From a checkpoint of a small mixture-of-experts model trained on Wikipedia.
Size: 13 layers, 50M parameters.
Experts: 192 experts in each of 6 layers, 4 picks a token, a shared expert of 64 neurons.
Below are experts of layer 3 (counted from 0) of a mixture-of-experts language model. Rows are named router (the router's row for the expert), down (a neuron's output weights, with its number) and show model dimensions 96-191. Each number is 128 + 24 x the weight over its row's rms, rounded and kept within 0 to 255.
After each expert's rows: a language model's description of what the expert responds to. This comes from a sample of Wikipedia text that the model never trained on.

# expert 51
router [122 136 119 136 166 126 131 124 193 127 143 103 121  77 151 133  89 137 146 129 126 118 117 162 116 162 147 131 160 112 100 144 103 155 133 148 167 131  62 156  99 150 133 131 118  91 146 134 153 158 168 148  96 130 130 140 147 120 160 115 135 125 111 117 106 122 117 147 109 140 107  86 146 114 143 138 100 120 134 155 128 139 116 135 176 145 118  95 120 122 151 120 135 104 114 108]
down0 [133 111 127 129 186 138 183 140 104 118 133 154  79  83 128 136 163 153 127 132 136 115 103 182 111 143 121 124 110 134 149 137 149 120 138 127 117 134 152  82 132 145 137  94  74 125 166  99 109 109 151 170 126 143 118 111 161 112  96  98 170 159  96 145 155 148 118 109 153 119 104 154  88 181 147  88 134 142 151 131 162 102 111 144 150 143 133 136 126 153 145 143 114 108 134 159]
Career stat slashes

# expert 60
router [132 126 125 105 149 116 134 135 115 114 130 107 110  68 103 150 120 133 145 101 123 120 141 120 123 135 152 113 181 114 158 110 132 133 130 147 114 121 114  95 103 140 172 153 127  99 152 102 130  80 161  94 134 115 155 148 132 122 137 134 143 109  67 126 125 141 141 102 132 133 117 117 117 145 144 155 124 123 151 158 168 100 113 124 121 131 195 135 151 139  62 133 112 120 155 120]
down0 [104 127 163 107 128 122 126 116  79 149 142 127 107 146 128 137 155 145 184 130  80  89 119 115 133 150 190 141 166 120 107 144 113 140 153 128  85 112 135 134 158 113 142 113 141 151 146 118 140 157 154 109 161 150 121 105 155 121 112 145 148 138 154  93 131  63 117  82 141 142 132 108 138 103 116  97 108 154 104 144 103 128 129 129  89 111 128 118 139 149  93 131 153 128  95 140]
Numbers in data fields

# expert 28
router [121 129 123  91  81 137 137  98 136  73 133 133 113 136 125 102 105 146 130  82 141 121 138 132 138 162 136 139 148 155 124 132 150 116 115 152 135 178 111  71 133 137 169 128 133 121 157 131 143 115 166 128 150 124 145 129 115  96 138 113 106 140 135 126 116 117 154 161  77 139 136 128 120 135 110 183 142  82 138 124 158 140 102 122 128 106 162 174 178 136  83 132 126 136 159 139]
down0 [108 129 136 145 121 141 107 135 126 142 112 137 145  98 149 133 104 171 140 169 150 148 153 149  86 136 122 155 125 137 174 114  99 104 158 141 131 123 126 138  81  91 162 143 148 159 106 119 122 131 139 115 156 131 142 149 193 139  66 127 117 114 128 168  88 128 123 132 174 106 139 149 163 132 157  87 111 180 118 136  82 167 144  99 119 159 120 123 106 109 137 130 115 128 135 113]
Verbs and adjectives before complements

# expert 59
router [ 98 119 130  94 140 143 104 109 176 119 129 137 127 127 132 137 100 143 147 106 101 106 147 120  76 142 159 141 114 139 180 146 126 131 122 182 126 131 112 107 114 132 146 140 133 106 151 116 157 138 144 129 129 132 142 110  98 122 140 116 144  79 135 136 131 160 115 138 107 128 114 123 123 108 161 147 110 120 144 133 144 127 110 133 146  80 213 137 160 124  85 139 126 124 160  76]
down10 [ 84 128 130 157  98 147 131 100 121 111 139 154 163 151 153 131 112 119 129 110 106 104 131 175 107 145 151 130 122 144 163 142 122 118 100 158 133 150 140 139 120  94 116 168 172 132 139 144  90 154 134 105 141 148 178 147 187 123 146 153  92 140 139 112  95 122 113 148 129 101 118 111 115 144 132 125 128 139 145 125  68  75 161 132 145 138 145 128 126 105 117  60 139 120 106 132]
Past participles and past verbs

# expert 41
router [118 158 118 119 110 103 109 117 159  79 106 133  70 133 139 140 112 161 130 103 108 129 193 108 142 146 144 133 130 151 140 141 146 134 140 123 153 155 125 104 103 175 160 144 122  89 121 129 142 120 139 106  97 120 104 136  87 110 132  63 129 121 143 121 160 111 156 144  86 137 115 100 111  88 144 175 137 113 132 119 160 147 131 155 133 125 147 123 171 108  82 160 128 121 130  97]
down0 [113 100 135 159 111 143 111 132  82 117 149 104 122 125 113 134 179 100 124  99  98 173 124  96 179 161  91 124 143 101 108 118 150 114 154 113 127 133 109 149 184 133 131 164 119 129  91 157 137 147 103 120 124 156 144 121 166 107 112 124  80 133 113 150 164  97  99 131 151 149 146 112  93 118 156 133 146 127 150 126 140 123 113 103 129  88 150 134 152  93 134 133 130 104 120 127]
Evaluative adjectives and modifiers

# expert 53
router [123 166 110  98 136 141 155  95 121 120 126 127  97 118  91 125 101 136 135 110 116 126 121 123  97 142 152 157 109 121 156 100 110 150 127 146 153 154 128  61 125 149 131 129 140 120 142 111 131 144 148  75 137 122 141 122 115 103 106 111 108  84 110 156 133 139 133 109 140 119 120  96 140 109 158 130 102 135 185 133 122 134  83 119 157 104 152 168 148  97 123 150 110 127 131 116]
down0 [ 98 126 128 122 143 170 145 177 127 137 140 134 138 147 148 158 133 164 161 102 138 141 103 124 139 128 120 143 138 124 115 180 100 105 151 149  56 168 115 115 133  96 131 147 163 163 117 142 133 132 129 178 161 150 128 147 125 157 143 128 105 138 167 157  90 107 105 118 115 130  83 104 147 100 134 113 103 174 148 139 173 153 158 119 133 136  77 187 141 143 102 117 157 108  78 159]
Name-final letters e and z

# expert 54
router [ 95 119 102  90 156  86 142 115 174 137 135 160 101 133 116  85 132 119 123 105 104 137 129 130 142 122 151 128 132 118 117 131 147 133 152 171 146 167 149 115 112 155 132 144 113 110 149 107 115 105 138 124 150 100 116 142 108 117 135 123 136 134 144 103 127 123 129 132  86  78 119 109 165 127  97 124 135 104 144 132 181 120  90 148 145  93 161 125 107 161 105 123 113 101 130  99]
down3 [151 131 121 108 111 139 120  94 174 128 113 129 106 152 131 133 108 157 157 116 122 148 108 131  96 120 102 132 134 154 141 139 108 171 150 123  99  94 183 142 116 105 129 118  92 154  70 135 126 160 151 149 148 110 166  93 130 133 123 124 215  86 105 103 144 161 129 119 146 132 127  94 195 150  98  84  98 155 124 137  92  89 128 112 155 120 151 117  92 141 141 127 147 113 107 114]
Apostrophes and name pieces

# expert 18
router [104 156 136 123 152 105 133 125 149  93 112 128 114 103 111 142 128 157 149 107 111  84 159 124 119 133 153 133 112 120 179 124 145 158 153 152 141 128 113  52 109 136 196 146 147 125 158  92 189 109 148  88 108 124 163 146 105 135 132 103 126 112 100 137 124 130 135 133  88 124  83 120 165 115 131 124 124  65 127 150 151 125  74 128 155  97 170 139 103  96 108 161 121 151 140 129]
down0 [102 162 147  97  86 130 146 121 123 128 148 143 131 127 131 140  97  85  84  92  92 143 145  80 141 115 143 118 121 112 122 151 168 124 101 162 161 168 156 127 165 127 175 142 118 160 117 142 140 131 103 122 137  95 115 133 142 138 146 141 128 138  98 140 141 148  92 138 129 101 103 135 108 150 139 138  83 131 110 151 144 109 129 173 158  82 130 106 136 106 104 120 135 142 147 117]
Hyphens and table numbers

# expert 39
router [115 166 109  75 153 168 118 122 136 138 112 128 123 123 134 116 128 122 113  88  84 103 148 116 137 135 141 158 103 123 144 181 103 103 122 118 125 114  86 135 114 148 128 109 142  86 135 116 130  49 107 117 102 114 134 152 112 115 113  68 150  99 145 130 102 123 150 115 108 137 109 131 155 137 196 136  96 127 139 172 187 124  85 144 170 100 145 125 138 119 125 131 138 128 181 115]
down0 [107 146 115 132 119  88 143 144  93 121  96 120 136  96 126 103 133 141 143 142 129 176 110 152 130 136 166 123 170 130 139 135 145 153 108 129 168 112 126 100 136 148 106  99 124 150 113 135 131 131 132 140  92 146 130 164 114 129 182 115  96 128 111  92  93 148 123 112 142  94 112 141 101 100 142 171 135 103 137 148 119  98 144 168 161 123 157 165 150 135  73 159 144 158 147 125]
Latin endings and family nouns

# expert 9
router [123 159 133 105 135 150 129 110 130  83 111 135 132 104 151 135 103 130 128 123 126 110 138 117 143 163 166 175 140 121 155 155 125 168 167 109 150 148 137 111 138 160 121 183 110  69 135 104 106 102 116 103 148 158 125 123 107 135 120 131 135 131 129 132 141 117 126 118  96 122 126 121 165 129 131 122 116 100 151 164 146 157 108 139 149 145 162 157 121 125 121 105 136 101 158 143]
down0 [103 151 113 143 134 170 134 168 131 145 124 104 128 109 138 140 117  65 125  99 181 111 139 143 181 123 140 142 121 131 152 100 124 142 143 105 154 136 127 162 119 136  66 103 156 147 124 125 187  88 134 106 158 122 106 139  96 145 102 144 151 125 137 144 144 151 143 174 108  88 161 125  98 112 156 119 137 107 109 112 119  89 133 171 194 122 121 143 130 158 145 138 143 152 166 158]
Institution and event nouns

# expert 21
router [100 113 178 114 108 117 101 134 140 137 129 161 134 129 146 104  96 125 169  95 113 109 161 169 122 141 123 152 142 124 147 132 102 113 117 134 138 123 102 102  97 178 113 132 130 102 146 119 126 117 135  83 122 143  95 143 110  85  80  87 113 128 127 146 112  98 203 163 122 141 139  87 184 117 116 154 101 118 147 161 162 133 106 136 132 122 166 135 107 137 112 143 146 155 154 107]
down0 [136 167  77 126 106 126 100 145  93 138 121 145 114  80 112 146  95 114 122 166 100 140 155  99 117 176 132 135 152 128  80 147 104 134 141 127 122 170 137 126 105 133 127 124  96 152 137 133 141 106  68 134 157 160 157 129  99 137 117 103 117 134 135 106 115 140  84  72 176 115 128 142 116 135 117 150 126 178 118 154 120 137 184 121 105 158 127 141 154  69 135 108 162 120 155 100]
Latinate word beginnings

# expert 2
router [111 109  99 106 129 119  76 109 129 141 138 147 135 101 127 100 100 165 115 110 107 105 155 170 115 166 151 158 116 115 137 139 135 138 138 147 151 137 128 130 122 148 101 118 158  60 107 136 126  97 151  77 103 119 145 128 130 105 121  90 129 122 137 129  98 102 143 152 116 190  87 113 145 114 157 144 116  90 123 116 158 144 131 128 144 103 124 148 137 132 117 137 146 140 143 106]
down0 [100 170 124 140 134 156 119 160  96 129 133 149 121 114  93 104 124  99 132  98 128 118 122 127 137 159 141 150 146 117 139 120 147 107 102 150 124 111 117 143 164  80  54 113 148 143 134 165 148  99 154 119 143 159 147 130 113 137 132 194 110 162 163 105 123  72 151 140  95 164 137 125 113 158 161 157 144 131 115  85  58  77 131 137  93 121 138 113 120 126 172 135 148 137 151 107]
Section and field headings

# expert 45
router [132 180 129 135 133 147 129  93 108 128 107 153 115 123 144 151 102 138 123  86 114 131 151 124 120 142 158 138 124 121 129 109 156 165 126 131 122 169 136 114 125 132 113 137 123  77 132 116 105  98 116  90 156 101 128 118  86 136 127 119 206 108 121 107 117 123 101 143 120 116 133 128 161 141 150 135 111 105 141 157 144 136  99 156 123 132 128 162 152 111 114 115 135 140 207 131]
down10 [136  86 131 112 138  96 163 162 109 128  77 130 112  54 116 147 148 155 122  97 137 121 116 113 127  80 132 103  99 120 172  93 117 161 105 104 142 128 173 106 156  99 121 136 156 116 132 139 140 142 134  92  58  93 166  94 128 121 156 147 170 132 102 127 145 103 115 131 107 136 122 145 144 130 105 117 121 110 113 158 130 150 131 153 107 127 145 105 105 111 130 130 125 145 123 125]
Scientific word middles

# expert 52
router [ 85 140  96 120 150 136 150  94 123  88  88 151 114 153 126 150  95 105 138  72 122 114 169 131  94 154 155 156 110 160 130 138 140 173 106 147 140 152 142  88 130 152 133 109 142 123 166 111 164 127 138 113 140  84 112 122 110 134 156 135 134  91  91 128 133 166 116 119  99 140 115 122 121  75 145 128 134  84 152 150 136 131  90  80 142  79 163 150 163 128 120 158 128 125 136  99]
down0 [103 146 131 139 114 151 111 152 124  81 134 139 163 148 140 114  95 156 128 117 140 109 145 111 139 118 111 106 143 128 150 152 146 132  98 113 153 126 107 133 114 110  84 178 143 123 136 151  94 112 144 108 116  84 125 146 133 110 147 147 158  99 154 115 163 136  97 141 144 119 121  99 120 123 119  95 121 121 137 142 138  41 132 107 117 127  96 135 135 110  98 115 131 184 123  47]
Verb inflections in narrative

# expert 43
router [145 119 120 131 127 116  93 121 149  97 138 149 138 103  98 103 110 134 150  95 113 139 173 150 150 144 145 139 127 131 150 169 141 122 135 145 181 140 136 102 106 197 146 152 131  84 127 112 129 119 127  95 107  99 134 158 121  85 124 104 102 121 120  98 100  94 165  98 124 147 149  65 131  91 144 128 101 133 148 152 131 135 143 117 120  76 141 112 117 135 107 117 128 143 114 114]
down0 [168 118 126 131 130 151 144 111 112 134 123 109 139 117 122 155 125  82 134 118 117 123  76 117 123 129 159 153 111 131 168 118  82 135 160 141 135 114 160 134 114  87 120 120 114 114  89  98 142 121 176 118 138  93 123 122  96 120 102 145 136 133 166 113 107 125 111 117 138 166 179 131 134  99  94 128 133 127 130 128 134 114 126 147 126 119 152 160  97 134 129 124 119 133 134 117]
Occupations and credit roles

# expert 26
router [126  98 119 102 117 133 143 139 151 122 116 119  71 128 145 108  96  94 101 110 130  80 156 154 113 135 163 138 139 118 138 120 120 148 131 146 120 183 123  77 119 169 157 148 134 111 113  79 125  91 130 113 134 127 129 118 110 152 165 113 168 127 138 115 124  97 140 129 142 110 106  98 109 142 155 156 129 112 171 144 125 156 123 133 130 109 160 118 128 143 106 143 105 140 138  45]
down0 [138 204  94 138 102 171 129 181 163 124 139 112 151 110 164 108 119 149 108 129 144  82 143 149 101  79 105 138 121 116 114 174 134 114 112 103 108 142 116 141 128 131 123 142 127 106 100 137  82  94  95  92 173  99 144 133 113 123 138 117 144 103 132 159 175 155 177 143 132 128 112 146 137 162 144 102 106 142 104 158 145 114 147 104 110 106 117 130 130 162  94 114 138  94 105 116]
Ordinals and place adjectives